config.yaml
n_layer: 9
d_model: 256
activation: "swiglu"
moe_layers: [1, 2, 3, 4, 5, 6, 7, 8]
normalize_top_k: false
balance_bias: true
vocab_size: 8192
norm_eps: 1e-05
optimizer: "muon_variant"
batch_tokens: 262144
seq_len: 512
dataset: "wikipedia_en"
Below are experts of layer 6 (counted from 0) of a mixture-of-experts language model. Rows are named router (the router's row for the expert), gate (a neuron's input weights, with its number), up (a neuron's input weights, with its number), down (a neuron's output weights, with its number) and show model dimensions 0-255. Each number is 500 + 25 x the weight over its row's rms, rounded and kept within 0 to 999. Numbers have three digits each.
After each expert's rows: "comes before" lists some tokens at least twice as common just after its tokens as in all text. This comes from a sample of Wikipedia text that the model never trained on. Tokens count by the router's weight.

# expert 30
router:517492518528492505524544499467475488519505517516510469447541524481479513519505494505498460476479477515470496530533471508468481526534517446528545500551553470483527552518496495505515515486534522553455479470490489472460538460541511521488492480526503488480542490457502457482519514511481488533486501524498476473492526522549481460478515506490499454501470539513431501491478498500497533552471470508512497503512474531483449505526509496470524472480550490525509522522501522515497486539513478512475522455487500513457530505491501487486462521509529511497454501526500464514503474497514493542511494527455498496486530512500522474510493526463475532518504481468493508473531494487481500511479496485455535546470485508477489475516516552474495520495496499488499515502538473465536483453543491
gate0:474490533456476504508561475476498506482501521462496515475486505493500499485498453488531475483476488483493529549549498461479507497509501493502489537489533473544484508538511459451496508498529532530523503500485498480536542521466493527525562493527496481457500494495479475577508506524441508486496480511522519482479533527532504467528513538486522486466495511474523496474517507529506460491492486512499456487487508535482465492504517499498512477502513547466503511491496537460499475490467512480518522496513546476454515486518499515505474501505504498504519555540511472497500462459502519475510505524522540511492511522449503478505512487553506536506467490515532504440533486509519472441479486483505493462512446532484497495491490522568474526497515547508494478501517512502515456522557494
up0:478527461546483516446520554521537498514451468526548499486532521544524526511546541480465525515517482469487514472456518513540502516523470506469463466502469556457491478483497485524469526480493465504480501531480468560502478488471492499507487476489507526470473491495483496447517469469525488480465485494480507535494487507492499506508454432483514512527491505521502507500511510475516550483468513455533510524466492508551514500499512504478483515470515509511490472515552495529504489482536488497509490513464503519540462540531482493462530503492501462497503459478472543506515493495504481535486500534523502498456495489504507554509494489458491497498527532506471493533495505486519484499539475510532483535480525529477510509458504475479545466556523507512500485476497500502501537472495529
down0:541503484472523507484527468517497497452507450486506515523480477528529457520504485536492523487495581510471485498508497526482489506517537499527510518513502499510478514515519532488500477512495480505506522537528546447482532543494480515539488538523513531483492507480504479506471526516505486486514492515512531540473500487492532512538464545474536490483505484505499520528505498491483514533461543511482492448462486553552480483503498470524472471491517487515502543464521536481471501529488522529538500454479513483478495475472480500491444491520501471456554501516494453522472501496470464498512533518522503472457511483489481460484459502527502505528471486491489504484527487509501521490502495490482482501517534520471474557477530501490495477542446463522491483542516443537495526490436492
comes before: "–", ",", " |", ")\n", ")", "),"

# expert 50
router:509457484537512503544491494482491479467492504500532488441520508498514511511498518484515452514482520493474464544557463512498492523532515458544507504515520502476512518479485508483472512512487492531501457501518493486453564530496499503475518491573520521476507492510511490514520491522509512517498503544491445475515512497505443483475541540482475442550510557512493515533506522500523539519460494511555525475436500518464474519511490499482513481544508500523504525526493510496472480516507474516459534492469492488491525483499498460509459511514515514468490525510501464502504526464492479516432515489466465469465523530525512482534504526474512495528497477460533482501503492483506533481513481495485522523489485442467497491507524519469468545517461496479507528479488498464524475482469506
gate0:493470469486518496563476492469502493532503523517461500447515488518448524492510511528505495488488528553521471477474467509488527518457505513497457547491540482472509496458543533511467533498498474419490525469502486482458488490507501514486509495497480525535528475490492509468501494521488549459508458556478428526513496463494538507545512455522516512515482501525530508513457530514509532474498470498505533547520487517496529534480472516521541518502481522508489527488466460463517505515530538519490506492520507480554472498494486486533511514473471508473514517496471514469527515518540489489482515490484487465459513508491541476502468510507516527482543466527490486508521494489502521515486496522498535496531521474537473446477535491503481520482495478494495532478498464475514461489517479
up0:540452484501497515542506486468426484493543521537478487520507539494486482518493472529480522487479472444471494495515490496507495479506482490524455523469517487493473480459494511514450449468435501519507473493482537504458493503523481522493475498505522495499556500520485471501491525474530466487496513488502506468522494518514527485515510510454547480473524513474542499520532506534491507512522503484527474468522523502466496510491517470514536510500508501528460493554484483472482486504527541511493531507498524508461543485473457508499518503494488496534480481466473548485482479491488528528492520514489499515534522454502471521504493490468521503525499555538483483530524472525467532561474483501503490501517535530447499488457533468512486504523516517500536452519566521533495475468511479
down0:484490469481491513559535497486498502442546502537505477533493502484475553472500463481457521486487547519480467511466496480508484514480491488544495521506491486525461495526500521491520464477486526482513480527505501511536468499488487495479495474495479514458480529516529528529492513460554493557517522535487503463465492519521508500517515442492537478499518499509487506529550503497503501498506489472484546481504537478493490499524514515508468507473449532533504467478489512496482538487502545527485492508512488482460486520465493537472485481515489515496494461494467454487503457503499537515502510519500474477575535497513510540518476469538505472538459486478545472492533479541514476506506517479518549531481521538502568473475501448505509484495530492474499493507507494526525498468554520
comes before: ",", "\n", " and", "\n\n", " by", " player"

# expert 34
router:555506517552542517513528537519464491518491488524556480486496461465465497495512557474481447470481465516472471506491508512477485517514500470515520496524547464499498513530459475529502505481558517523492474476482504503471518513496503505509513508511573491501495509524483460491528472477459461526500540531512501500498510553515500489483542491500516485518501477494485514543471525498462524529494477482509499525489492499464448512500443517522510524499496461478469524538493462501509478496542476521494548480412476473490508496483535489505484509428509533481495518537536519543511523481508473479511483513477495499513534503504497507516499543459479521525512454496490515497500541490523526503485481498489479518472464515483527467479527534464484516535503513467512513478511495469522502500505470
gate0:495478505499521463489506489467548486478436501489498489544526514525487510507521513530492498500464501522534528478468527514473470502520507511492469529470531516487515530485506490494500490555527537529482505472512503514518565461546480511490490482538499479476469492524518472459449520498505490514461488510481484488553467495532486453494552481551510555496494470544503530490493476512496490488556491442479530528515495495492507513505515502488454539492498490456534525488553489500526502457510469481434494513540534511507510510515494501516498478489533504501458530483501508542455545512461496509510495473476504508494510494482471514471485537518534496513490481456527482510493503480499522511506486445488552475523491508511489451497522489474492473481478496535468508491452540492518512490481450
up0:502484453443502530533558484517482501515488497519514524466539517519518530516547501503510511448490486490473501516544479440520502515543518481491452491503485488523487458499466534510493478476490515467494484491479434503512471491508489544509522479507538519506484500493501467558505473485527535473517499514457515532509494531532470462554490489524495494531533453544502517464471522491550489464465507479527484466506484474480475518480506459524551477462516523522493495530482530474467473553478508523484511506506475498521494545520521484498511512513477475526516525487515499461509511488491532524500500515508524493478523496500492512499533510503451500469485511511497468472524465464475465494488512527504469490490522497489536561482531525552502519484532505458542509475514503521454498478524503
down0:489520556565531501472451463507510486515520559487465505535483488516475504538496497467483511512503513490541500493488515555489530506504469515438550492547512485516519461517508472506480496511474495477510465525493494511485477499519493467493510500516512513502456564489494547468489473484513486530523487514565493470494510535485491493535500496501520542473520485488509491522462501506489529471455510522498510484523462496488483487464505484513523489462472473515475523492518489527502507512514524480517475473477468486464459565502477490478524514532534561459474505468498461490517533459521508465499481489477493472515460510479528502549493476480480492507536473511489558571534507497511507493488526544514513498499465517502479511500475488506456447490515491467519485513456507506500497520514502
comes before: " ", "1", "0", " \"", "2", "3"

# expert 39
router:498450518557542507523530476453484459485482529525564512488502480488487493514497496490508492516498511517463470572522460522499445524551505434564490516534526501498475524484482528524482490488525518517486487491494497473445507518499480500506473466556518495489525535487533494523532513516524477521533487524503477466498517504508474482511489491480476447527495555524474513540475506515493523528473489498529543506463499526495495480507488519484496485504486525529501524516484460506494494479530471522479536500480479506494510483479499508489485532477488550523476518509509476536508515497524473488434502493456465499509535496531527490539483509503479528538458492476580513476512475519497498489505494509477538503472491440475497471498531538517502532492484495485509525488493511472544488473500507
gate0:497484504492510500503494503491513509531502457479487566514549493507450507491453484479554505513517497496476494490522496524523468503502493498547519492514482522492524537491475521522478510441520547519527497485435508499503524470511515510551520504566484491508514509543513533522455505484494435498508502498505533501468542521510527487484528484516476496475502482515464486479506479492528488470481496459512558489525502489523485473443544501456447513506451515485510512492483508551507476486513522507480545495483463502452482510512517513528530526495475507499512513539533513498452508542506512530460511513477470531498482523510517496510473506565535484478456521460470527498505479501461460470509525514515472457478506476497454539482520479535492539495461500504484507476484497522512501498479506
up0:561504478493520513497465566516495517540472527513518486491513523455507505522491491500484486464488551516516521506492490511502506440534472506465509501476494482513468470481456521475510486502516538518501498517517548480518451497543473529477524484499511516457540474492532507468478517513516515500509519514570505502472507539468521538500483534467526487513462479520525504486491559491504508501520479549469501506497523525472509455440496528486507502540555511492559494487467520509500546485503498481428467494518498493529482518439469477500455475520510520482475471515510544475518501520467507477495516500496495496492496457475506492488464503497481527484490500486475487503473488495554519533512525511485502469503488500488484485474503522476523488527473524438494520534503506476469532483509452
down0:508495514499472476453523508497552515462535501459503469505510508499484531523473479512511501475509515530443477474494506513490525508445490504468472536477483519541522538486522507499463512464486497540504508492477531471475537465536469519516496483516488470490501440440518487511491521483490452505528477461520487511493462499544505506514461469511516500543524557539479481500504483510543487521488504502474496480527516519544538487486514484481527490524515521442522519457515533516532504510475519474500465543495529492527536509540528497496522517538465481506479491526521466492498488504506486478491503507522497541501488473502518505483449494514528531555518484480538465478447481528530486486525504494484507492509508495486484498568492511476511531461501489565447506471528474500493484462480515
comes before: "\n", ":", ",", "==\n", " |", "\n\n"

# expert 19
router:508470508525509536523511503498482470456489543503525507482543467511482524483560549492538486493496509512498458543479499518478511516524514477576501514517502487486533506484470497519509502487501480533467475500520464456519559495492500545509521510487519528505535512481522480505514492508475487535538518534511504523514519504546521492474509496452468436521553512510498527532481498487467547500459460481503540487492500511491489505507452508469541499508502522528480525513515466515504487546535465519491491471481445485473567515466521484503484511497505541485492535543509544492505493476517489529476506559462483479486512493520506479499483492512478511510449499501521507421505486516496520464486482500481525496476465453467513510510514503496466514495501553463488510493491482478517463497482475
gate0:524489476474531516528454478515500532508497501522486515520526526520494510482535493489484501562441534509489492500502552490514467535475507417501526448488514513470527512528451524506524533464511501515493511511502479510467531485502532520501507489514511480480506512494467520490476461497489491490510514534512513446505502503465497509493445499481493459498467473541483535463467498459477505468522519524463540489472529515486551506498515550503519487489504554541504487484497459527560470517507502502515472503477521483534497496471488503544523487496510489529499468465509483503544504469496493468505477485506527554517532487510487486460501483495519506502492503519467480541532471472492519517491491519491547473504523506509493502513477516537514462483506474525498539509525446460591491502515497
up0:520475520490490541503510473517525482464480446522487497518520499467480508523492531500511495458458492497498484495529497489481492519506497407481530489505459514495547501549484509510500500531500490493508554501517464487496509514538525494521505542480500514507518524511494510552511535489489495476530463542532472461479497500487544551513470490485516491551518453508535511471495490472530544483470519491505542523476472535463486504516485510511505488488530551517493491482541488488512495525518549516467498532502541533527506446498494497478502494502520514533529471492471515548507519523483501452509486498479500546508501553440524505478511472482500505529491479465473496474477495477516510504515490465474514478497497497497462486514462488513488414511517488495533450515530517484518507505461552
down0:527475516518473550520511516456517515504524457482570495490496472484485481502489515463532473539479549453509508494485479493486501452479481543504512513508511530511492487468515496494462488527488485459503505489489515507520517519479494454521479501427525466509462488497500506548515504465504520489517502538478493480538487506492497536492489509477504513502456472518526482469481522511477485513539508535481504516526519521466528508514463445472494493497497463505501497479470538480536524471488465549488524496537518472478548464519497488502485510506466516489470543513503481519480531524485536486478557496499476518557458545534532503532510550492490515501494538499494512451474534497508495513532533486498494529463503506482475486490479466563512475538445488519519522527504462510486503463481506
comes before: " the", " a", " to", " his", " her", " their"

# expert 54
router:527488492513508522503522537519451506506488510502565496451497444459464503497480536465532498516502465521464483519473483482474475509519491482544511508509515506482463513515462472524546471535508509516477493492518510453500508515536499513476526482500527539513507516541495482522500502485507486539497547533488513532526529535507481529475512491483509435522539499489470478543481505488460502513484489496500496512466534516459428519512495524473500487512515521479494518528474484501525487505520474510511570491412477494484504499487549473489522503465541528483493525542528513504511518493513456488492440511504483485507549486511500515513501535504467488555516475436517509497498485486505509493519534491500520512495491516427547510509535477498499517483491511514499528478535475485535489498499484
gate0:478546506503527507438504551474485462467460539479496496489501526522490518477509498528486519507479497536518496492506473543547523475496504507496491503481468488505477507483493510509526500519471513447478494469550491501511489502511510487484512476524478523468508513520476486496497496459519471495489530469479551511527525503537492510514455494501512481498506466528482437507496526513455489507543470533510481482484526487465501521509457517506508499534503546485518475499500490494493509475493541499455467488486457465478497536490518500533486531496551457479525514489525506477493470562486491461507464504536580500503543523507585497523509516477482453479528523525516507479500513491479485477500509514524498488477462543472539468533503493462473532502544529498456500524483533467516497494522528
up0:507515495509514513469513530522477492440496552510504446533513541509484528505497474545487481539497499505520510492487484512538474498502437523493529517457476492448454507493492531545511527531474504476471481460525477497528511470540517523501508512508457533525498547512507499484503505483516445482506492502466536477489505513486516514524499477480521535481543498514468426527460496542446512519566523544528504484499515494483512486506482492497499489507474521443519507488514488516497484502476529490490476485482470512467487505496529511528486464495559478522505485518508490479543446532497520464522493502529541482505515507480529477533502517447478498521485523515495522499499486456442517500541499506477485500500436519494495465515505498468458514514544524498477514531491503485503480509490545
down0:487522478490518484526517490467490506500516467485510542462501482473514486508503504486518459469518410498468534518493502471553478508458531460478477530497479464522487473479524493547481493516500511522468505504516448512485516478510491495519521559533505513518512511518539518555475496512516486498527493488522505498526507465471481454508489492474515519492507513524505486490478501491509496488464480484488503510503507446533529556528504508490476451500474503482512517453495516517475498514514462496481458519473490523500485543543471468519455506427496475531494509479534518498527526499501510498527499526483518524482510472498504516523512526533486534498512542502503531482464526506556503544550542506517494482494506489474530524514430477507526512466483454538494469535449548482523491509517508
comes before: " ", "1", "2", "3", "4", "5"

# expert 45
router:520489457512555516492510509510474481487454531522517468506529511496478529523522539462542510509480478526479477505548443514486457539548535469533507510520505478506505517508485495471555498474525519503500488483497491486507526474507509514474468509524541502487506499528508482489491496520517506497548550503506460510487522501515457480496498534506481447560497571510479515517461504471480504507472463476517510528494525495532495532534475509481472485521503528517497523523499522537521521532518504536518479464474445525491505464490549474502500506474561510472487486528506509517520487475501446525489478478495486437490505500518541475540471489491477508517445497450535533504494493454498534465494484480472504508484526475500482528499523520479488520518498498487505508499488471508515460471537443
gate0:486490466457499458539566491515497514476512492511526540465486497526481536514482501500572526497516519460477464501495460514543535497498515484484506535484479465503510506512517508519526520544516543485536484500517533562494464495483502463544449502514492479481453519514535511469496509504482531537507501480451506483495522480449490472535532489493454513505470500503487487496498541552506516502548449478508467534523470508484480495519479539486525499484510503468482511526494449505495499497464523504529465510503537516484540488511487542475485494535475499505501485466501508474525467507504483505465491517469487480499504473516487497503473449567503497505452456490483523479500493509484435491521459477458507509514534524492462500523518518497535470486512452508497501495501499507528517482506541
up0:526504538484529498489442472450471484508484478494482457497519517497499528516520493504470458477526479533496554486467521520525481441481465515497532494527498550497503484522486535494489501454482460494533510569514487465511520519475544493483536487478493525504522483496458506530466534528485471455498502518562510523477505513496510536486479499514504468489452489534488500536484479469492509512491499509490508552471516522496498509491509504516460567545533538502501497500503451501507508490468457497526473495498530506476480481510496499529513498486499523473487527495468539509464545477509502461493503509503511518510533515488472530498501540473529489527463489535519467499493478486516539566507467498524476523485505468496506517474450472485487470562527495491515522513500508560464509529492492
down0:468468517507496447487518511535509502496496478518572472536490495496480510533471538503526526513529521489452504504546498506509451485478505506538515469531500481496531537504508454501504480465493476487509484435474478510494507502474520504495483516506543431486480485555555530441503538502511476521534529467506486511525506496475497496504525544505526551485511475479527542479481474542491539472495483449523471508489490520469498499529498483524504510499508474507489528512492452461513502498530498496474507536481454489528499481515546473496507503497543492508487507483470471506559492542480482523509518530500514455491512510454490546520518494538510458465509494505540491471503493508483472497504528493484496499495496513512472496519477487506482434507518464510514525463467465533510504500560488
comes before: " |", ",", " (", "\n", "i", "a"

# expert 44
router:522475479503487551522504498466487471499494524506495495481512512496502516524492488489494430535487503492480515524554486528500505520528491456526512539489534460492495530479504462492522540501548457523464499438501438512487533474519514496501494482519527500534498545472516472514512509512491504501495529530501498489518528521513478482487516501463489463554477547528463508514491542501493522504437468516527535489495558519462471504533462530453561504497508503542494494519515489526511469534533492487490500491480456500483534492519528457465468521504516520489447541496517525533507475484497495525456486522482498496510527519508508469501491520492497511523488500465502487432506478477493523454483516498475543501463505432475496507499524530494508531511502528466514502512501488484523527447505492
gate0:482477532474543463505502510508507491483526521472497529515519513529514465509493470537519515471494533501483502535531479511499486505477480482511487502492512459515465455480482488516504531453542518501479523469471543482492495484452561491533525524489459524499495455499557525520534528472505526521500477525464474483529489475518453512492467464485457492474504527475512502474515482495475443503484494494516516485532507439488496508535518489465531505510542509496489527486517490483511503523485524515494483533489472519474487453498560500499480553492494473482528503516499539531504513527537526496497458513525470514467502488558500530498530519533483498499488486442470503469518499497510494458578518519481530432489493482497457526517517515520476505506512534511458501515488486475530467470503524
up0:486506462483503513460526494514484517508530527515470518520526513478497505519518456499520461531529510437492512477519467474503463450496521477491494480508491529551451461496452506515463462482498487523522476502451488492482491487499519519484459512503546485506470484523517503490492516463482499540459484528499469456515540503492481547486468511515476482517523529538509477511490516538441469519482502502513494494485527483502500505465509500475553516441472485473487518493493492504515514514494520516481479543511504474514509482557524505499572498454540503508519502503494498531488552514472515478482480480499456504482493480454496517481546488503479476526468497491449544538535523485524500508507524499511506471491563480503497520508546434468483509508490530504479477495498462502517458492500458
down0:520537489518504520505503488504527504548498489501493541508521528485509490495482478479520456505511457530544511517490518463545493502464511490534525494515496501529496533474511531487505481457506488529528536517488536512491505543517507492536455471486453493479517524467525510500500532464514514497492544481527474533432497498516500517502446505488456513442562525498495513514511449505504472552499547484547535464481500490550491465506533504523481486468484539477492483493525497505436518478508494489463484507465499512516463488519529498491473497538501505492540531501529547473492484529454502491495521499488468489472487468497505535499479501486495475482502443516509525505489437505470465535509513508491477464533496527478510490476486508527496458458473484520471495507493515473542488486490561
comes before: " of", ",", ".", " in", "s", " was"

# expert 18
router:530461498492505516519528508505465484472486525507537454476525449466483517515557521480529489518493508520498477545501514501496507529540504473576485511518509462474512509495476502518537515501494497509469463465523452459505548521500500530510486501492521502506551501475529483502536515480479468528531504568540490522501501516537519499507509510466485453504555483512489516525487519484480543509467488507522512481495487514498450526510477503459517471527508497533468536513508510506517475535499451511482520470460463492473524475493512480511493510472527557464515515529513544502512499497502493534521494524469487472486503512499519486509494515513467460517469507493538510418512511485502511457481518491468533519486470449469521500453529519490451538526482544481498519486495488489512463504498477
gate0:491551490492477468523565489472505487487467461496445454480505493522496489497491503506494525510543533469493478515507505476478496490484479499496501490513486529510468485509514522462488530501484444490513493527529499516471522525535507520480499550494501524480470521527513499499477531481510479522488490520493485449476564522470530474523449502515485531499570558512491476487526522502482482467480514505510515494527543467515504550471515472526474517512510489526479473470529506489532515534489492475481463457499497481514536477476490474516490488485498512540458509528452495470504508491545517499487504449488511530498454512528483490518529482544477494557458461458476508542521486485460504484510558498532513480537486523529525511497467549536507475517491440517515499492528499483489484503498487
up0:491482463465499502438527485580492506535531476439508547472506495484546504506520515508479532473479476502471545498549527509498523489497532492476476493505475505479500462475500447513533494503526538516500528470482462534554495512521488486506495466499506469536540489468483489466504501534533521479481513430488474495489460485473522514506514550499499456521502509533516518502512494501489517519494463466510476500512493497521497532492495557502524486465523536530516538471473525514512479505507489517492517500464484480557496482538517507543526504505493471462489528536529511535544467508494515506491484499534507503486497535516445494491482468501499525467499502498488539473534540503511455459463490519500551514473532509493492503480514477477452504493480505468462495472478547520486510488507502
down0:475564514519484512470522480470552486506520510522500522521471518493462543505524511527458505512463503507510545475474538508460489489508493496512463489533484487532489521525510502499472504512534503485530478504502539501499489505540476476473492451495506509483491492518476490518508479498518477515475510497546496489509554492487509479454491559469517506555506485460463532491538495494447524514506571455506501502528525523489507507492511532483527513497518488441505463465500475465518481515538523531499494498473494471505469509464470461493489512518505489467516505563517504501491477513457482502468481462471532514535477457479545487483454512535537539504455485513470513537485496475468508496540479487475512531508485545504531489431519499460456495502502480516509489519532470485487508503520492
comes before: " the", " a", " his", " their", " its", " this"

# expert 8
router:547474507491499496525548495498479483470499515517521473495539455480479499516532520481524477515488498516490476551498510510477513524534507466556496522534519454463523496496482496519540517493509470493451484471529462484523560511512511526518509503496506518495530496470507487488539516492457455507521502546508490529487509505548531513485500484444489468510546491526499522505444505498476543528460475501530524509504513510501429503505491485463519456518489528546477517514512494486529479527494450481471497457474490497463540509495525487505487511457542542475510518525504538520521510496493484527514473534483490477476518498505522483502505533512482477526448499484525483438538531487477526460481499512460510509489485473462521489466543519498456550544474532479494522492505502493486475512485485
gate0:478453487500513498499492506501501562498511508533489533509511546511478494562475483482458494498492503480500521481447517498508504493452529477467521507469496471501510493507525502492488487508495492454433493535511512505515518474525496480500542547490537514498481444467545531545486487498485482477470498503531484461567498461464498519461496512480514511502498551496443513494483503504516494526529491501462542530524508522485458514471478500521478493515467539498501470492566514467534503487499472520483496476522454500477513514478480481523532475521570493480505525508545483475489519487501527477515460505505513492487475546544493527495511506500466520469449496490495519488488502494456511518476516495507469561496504515519533492495490486520555553459476476514484515501501527510457476494529486
up0:532539504501521495495511485519472501492505448559467484462463528485502501487509494507478510528555522484511486441505519486534468483493498554521537482488524479501531491500498493508522473476509492485552488490495452469509506499530547533521487478512505492499466502506473473506492507538554487530494500471456505486458541469492502512476514479445523469464510521509510533489521503491481544442514506506480506474529457547520521490513487498476494488505546453516483477545472505543513464475531537483514486540493520467488502500534524486485459496468487518474522517509508466512527446550509517484476524543468481493465507496492485488525529537520495529492490506487498522478532509434538496548497505526496505513510469502446535524506519505499518515454478528480490499517519471483501502463539497
down0:490507513511471537471507534509493506448482512537511521466495518532501455481551489518485519523455518507549521495503470513476443478503498504508554537557489485505515462470523506489478512504460507501492487472488525470520490488514468449524453541472528521481515509474485489498508475468524505529488490502485460472504500490495481467516448522527449540436474505517477507518533519480524471525502488500528495478516524463507475494510480483481524505464492542462503492474465453514508523475497478480483457511486506487496478518555540487515523503545502514501518476486498493479501492456524471514511529490485512499469517512509479529505520535496465476533444531508531537509495526570533485498499508457500510513506498543482500525553479504526480482511521491487482511474558512484524503525535456
comes before: " the", " ", " a", " his", " its", " their"

# expert 51
router:528485495547523522500517516506450467518447479502512494481511480499483486504512534463513496497456481497494464553541452539478470494546498479554487503530506481462496504482486465503504500521538509483466490507546488504515502518487496517493483514501560508510509555517497441495483485493468504531510528560536467495530530512507509508499533500483513456545475486533526534525473503498463518505461467498526530492472499510483492505511444525496551495531531499494505510547504486527491454491515449552478545488439470516504509468473504487527504493435497517481486514536506510505465504495491455520511471508470509466553502520521505478530471497501465507516485442475523481531512500500498514474498514513483514511464489451490495489468528535492484533520484483490527527481512494494529473499504496
gate0:493493481488501536481484465495547539457498529521507518516505482475510507497506479501502547514517544551479488498513501494472506510508487514523468502511489464493489489466507488533511520520487470533502493504449510470509535532506491519539498491513493440538520521481527496551472472532525546488491489514505523497539448452514515507548492545491502482498513544492513478470497482496556472479509498504515465494496488505551478513482489460496496493515532488446498510497484532489441481524506496515555484517525537480523508510454489500525511445502488485491494527457458555505429494515534507511542554510500507461475527508523493480512501485520520510471487498501491484486506483507531510543491463508501484501594504455495503490468518458492508507510523462457475474536476498490500493515476486
up0:504505494484507527496530493504516546480535499488494501518511508500479497529505486492498504547505542563514513456526476500481480493494507466490491522494479462489500480452506545513513489495502444550478520516493521478482517533504477555503504503480489516474529496486515518514491461553526497502510497488501534546503435470466504503521499525522461521481549507523509462496521496492520522467495498485559479519470505516503484518465483475500501518536555502464533511470495506516506485521519450497527520500519519504498487477503491484517502489479537501514456483502444557476434507501502538508539524540498521500470512491490510472490545459536507513461512503464497505510463498504501432511477477495441475499540487482504529490480533453471523497490526456503500466568482529468478489513494462
down0:460549492447520464514507489510499514470498495497457453514520512496512500489499506513532481507502510502525502495502491493504501536470488491520531496477478516511517492506521494474528448462467448515461516520528511518490541502544505495533528532460472531480532439495461494496458515496498501498520504504550520533486506485534529505478561523478487543423504512481469515497520525566505550491481546509520483527437496537483518494486491544519525519495473464501500499510465530556499488531488498521502485529469501534479535468503485484510470498484527522483517521485500481478482457500530506486479495499503483475486487490503530463495478512523477474508479522491485475525444523476509475509436470494508484504474500505525471513488520519470540538484488560521508501509514477529448538530496498
comes before: " ", " L", " K", " A", " P", " M"

# expert 7
router:555497480546546504489507515504475464478440523524501493520543506529503497508504513482539517515444503511493469522541464518483464542569519468517478494516506485503486508494479492489515508436532497505471487476518494496494525492499500518474466526514542505485512506508492486479491500524505507491531544515527447464503511494500465503489507542499503424530504550506496522517450502501476521507479434477518516500491511514491504489549458526472504492523521516519496527516523497507511485498511471529514471469499444535483512470480541490509502516488536500476467480552516500513516529479503446560500458511488471463490495502513512466530485487497470493506465494456572507518502502458496519473519521491466507516481496495511498517485519529467486504536479511476489505491507476498544450460539482
gate0:506498543518530512471490505503492521468538482519551512512503483514501453523459506498512482484479515526520518482486513526456548509491505525448533412498444492497497510458489495480525506497525483506497520515464540486562522498551537468491519492479517513524538499478477497475509475470464464529524467504502482515494546469484511534467495487516505459468522498495475492475468485441498492497481503475475516492505473507492506521453534518495496542514522470455513493505531463503502536470508485493510522539513488513505551494489497488515518496510532515450528509471426518516486491530506491487508470516501472508487516542511502504423502524503475502513459510532482516482481471509461490492494468527480506506513524536536525548468467494500485521536525495516488517535486497505433489493516489
up0:498493451497462497527482477485499457511460515490468511478514464474507571511504504558507495540447457522487504473486520535512502465473463519549467597494534501464482464546496470513472498487475517498490485467501505508482472504496486549531489480558515506447488510496497501528519475535492548478438546509527514495503503481515481485506503474477514536494474503482508504498525524554499517506504495522521502497514510467507493483503508488555473485505480529503485484494502495511467453527478492545514508514488553484487459498500517491501509504490535522532477491526539474535502478509515514503502549495507512491486498459447522495514500465530506500464474506506472498541507501472549513487499498471526481474503447481452484472516473472483466483480494523481504472481518506523524518510534495
down0:512502495511491484519491502493453525444460476507486547474517503540471488521512507498481461497457551465505534519491478513433490516528497555541512509494497524515509485506516528494506476472469508487472474488467518550522527452555540544518494478465508491479531513530454467495481533500481508481546499488454473539506527519533496489499557507498518509504521470443522508510508495498461520498477495500439498503464486525526494520446475474489513505457488498491535497498488487514512482466496487482462516489472511451520506463505480490499506510510525456506473500538525526549527480469527498523489522516476519566497524456500483495473520482513513478509515467492494484477559487502496510524514541510486535527527527528485531505538507532491475502500527483482548503494480490486510482492493454
comes before: ",", " |", " (", "\n", "'s", " and"

# expert 33
router:535486500566502520524527521492497488519482485509507460474509482476471491471491526482506458510489458504462511502532458534499476520534526505476489499570532508510508525507472476537526530471527514518447458502515463453453537467529523527477501510564503485455512478512525491501541492521475458508509514488546507525505486516510473493479492556471506455559502531508507508536459502489495525504499516495519499483487496493507475506520450542491542484513524477487506492531471503492506489495532496509509498478470500463443538493483538496512503497484536511475514545518506481538484500491476474498471483539500501488539512509491488476521504515504472494533486502488578486464505515492505531504472549467484506514484458452493523513507514529485473494490495492477513529447536499486523463455514474
gate1:458481475469506483503469474499542522497512523492488507484557540526486502486483516486531505498470533529470482526510516472477492529480527478491492542508514494524534505507467530540451525503504512486540512480496494473521528538470453535511537495520491521499494497524514476536526539492511525504494508437485556461467478445476529481513496545500495540509507507479495497525524509468524509510513513489514469539529513487490523482521494528498475479506445478482501507497491527452487489524497534499465493513497475448457486487441542557522525518463517501518519516519534485492468465505492529478432458552520469473531516532515549521532490484486531472492515497504503447501541475494509494484510474509477459513478499488509485472486489554506458512489494486510500499511478481484497464473533485
up1:502529495508506541526531497505476511502487525487481465516551494547542466520528483495467471462538490490530514474495518512555500526526527507493502544512545509470474465499540493487501509552467462507485507499513531532517538459469526487501479558509515505522502473525496478486471482480486493489473523531531517550505481511515497490529500493436502479482532513500515498496469468462486494504477478521483471508475497508449456547505506482485514512502514468512494456514533501514444468507506534449469507544496464494486473528494472471512472442480467456499493503439481528513493513488499492475530533508520497521491511501508486536526529550507482501509548481473510528482499460485486496518471525470529511522546498486493471519509485464511501474492524485481518515482528484464462506534513557
down1:496458500464471464486485524458502474522489477496455506489512502478516508495502447490503508517486505475477472528487491489446528511478501515498505544477503541483486534524520469506449489499522517507515511474507494471515470522463478514487514531474494523484460518495525490456507501499489514527527481523512502516533444465484535521485517557489508495494525488500533483483505472513557510561539517469504490509485500523469505445521500520536498449495484514498473514514491486488515536482466523519467549539515526528525517501475499487488531502518505482519515486455482502559534520514471476496537497504523493466550527498503511458537480568533522495501544496540516491526461494518491460437480481484480477501517485468516467511507523522484479560496434516484531488488506458494509477484507529
comes before: "0", " |", ".", "%", "5", "–"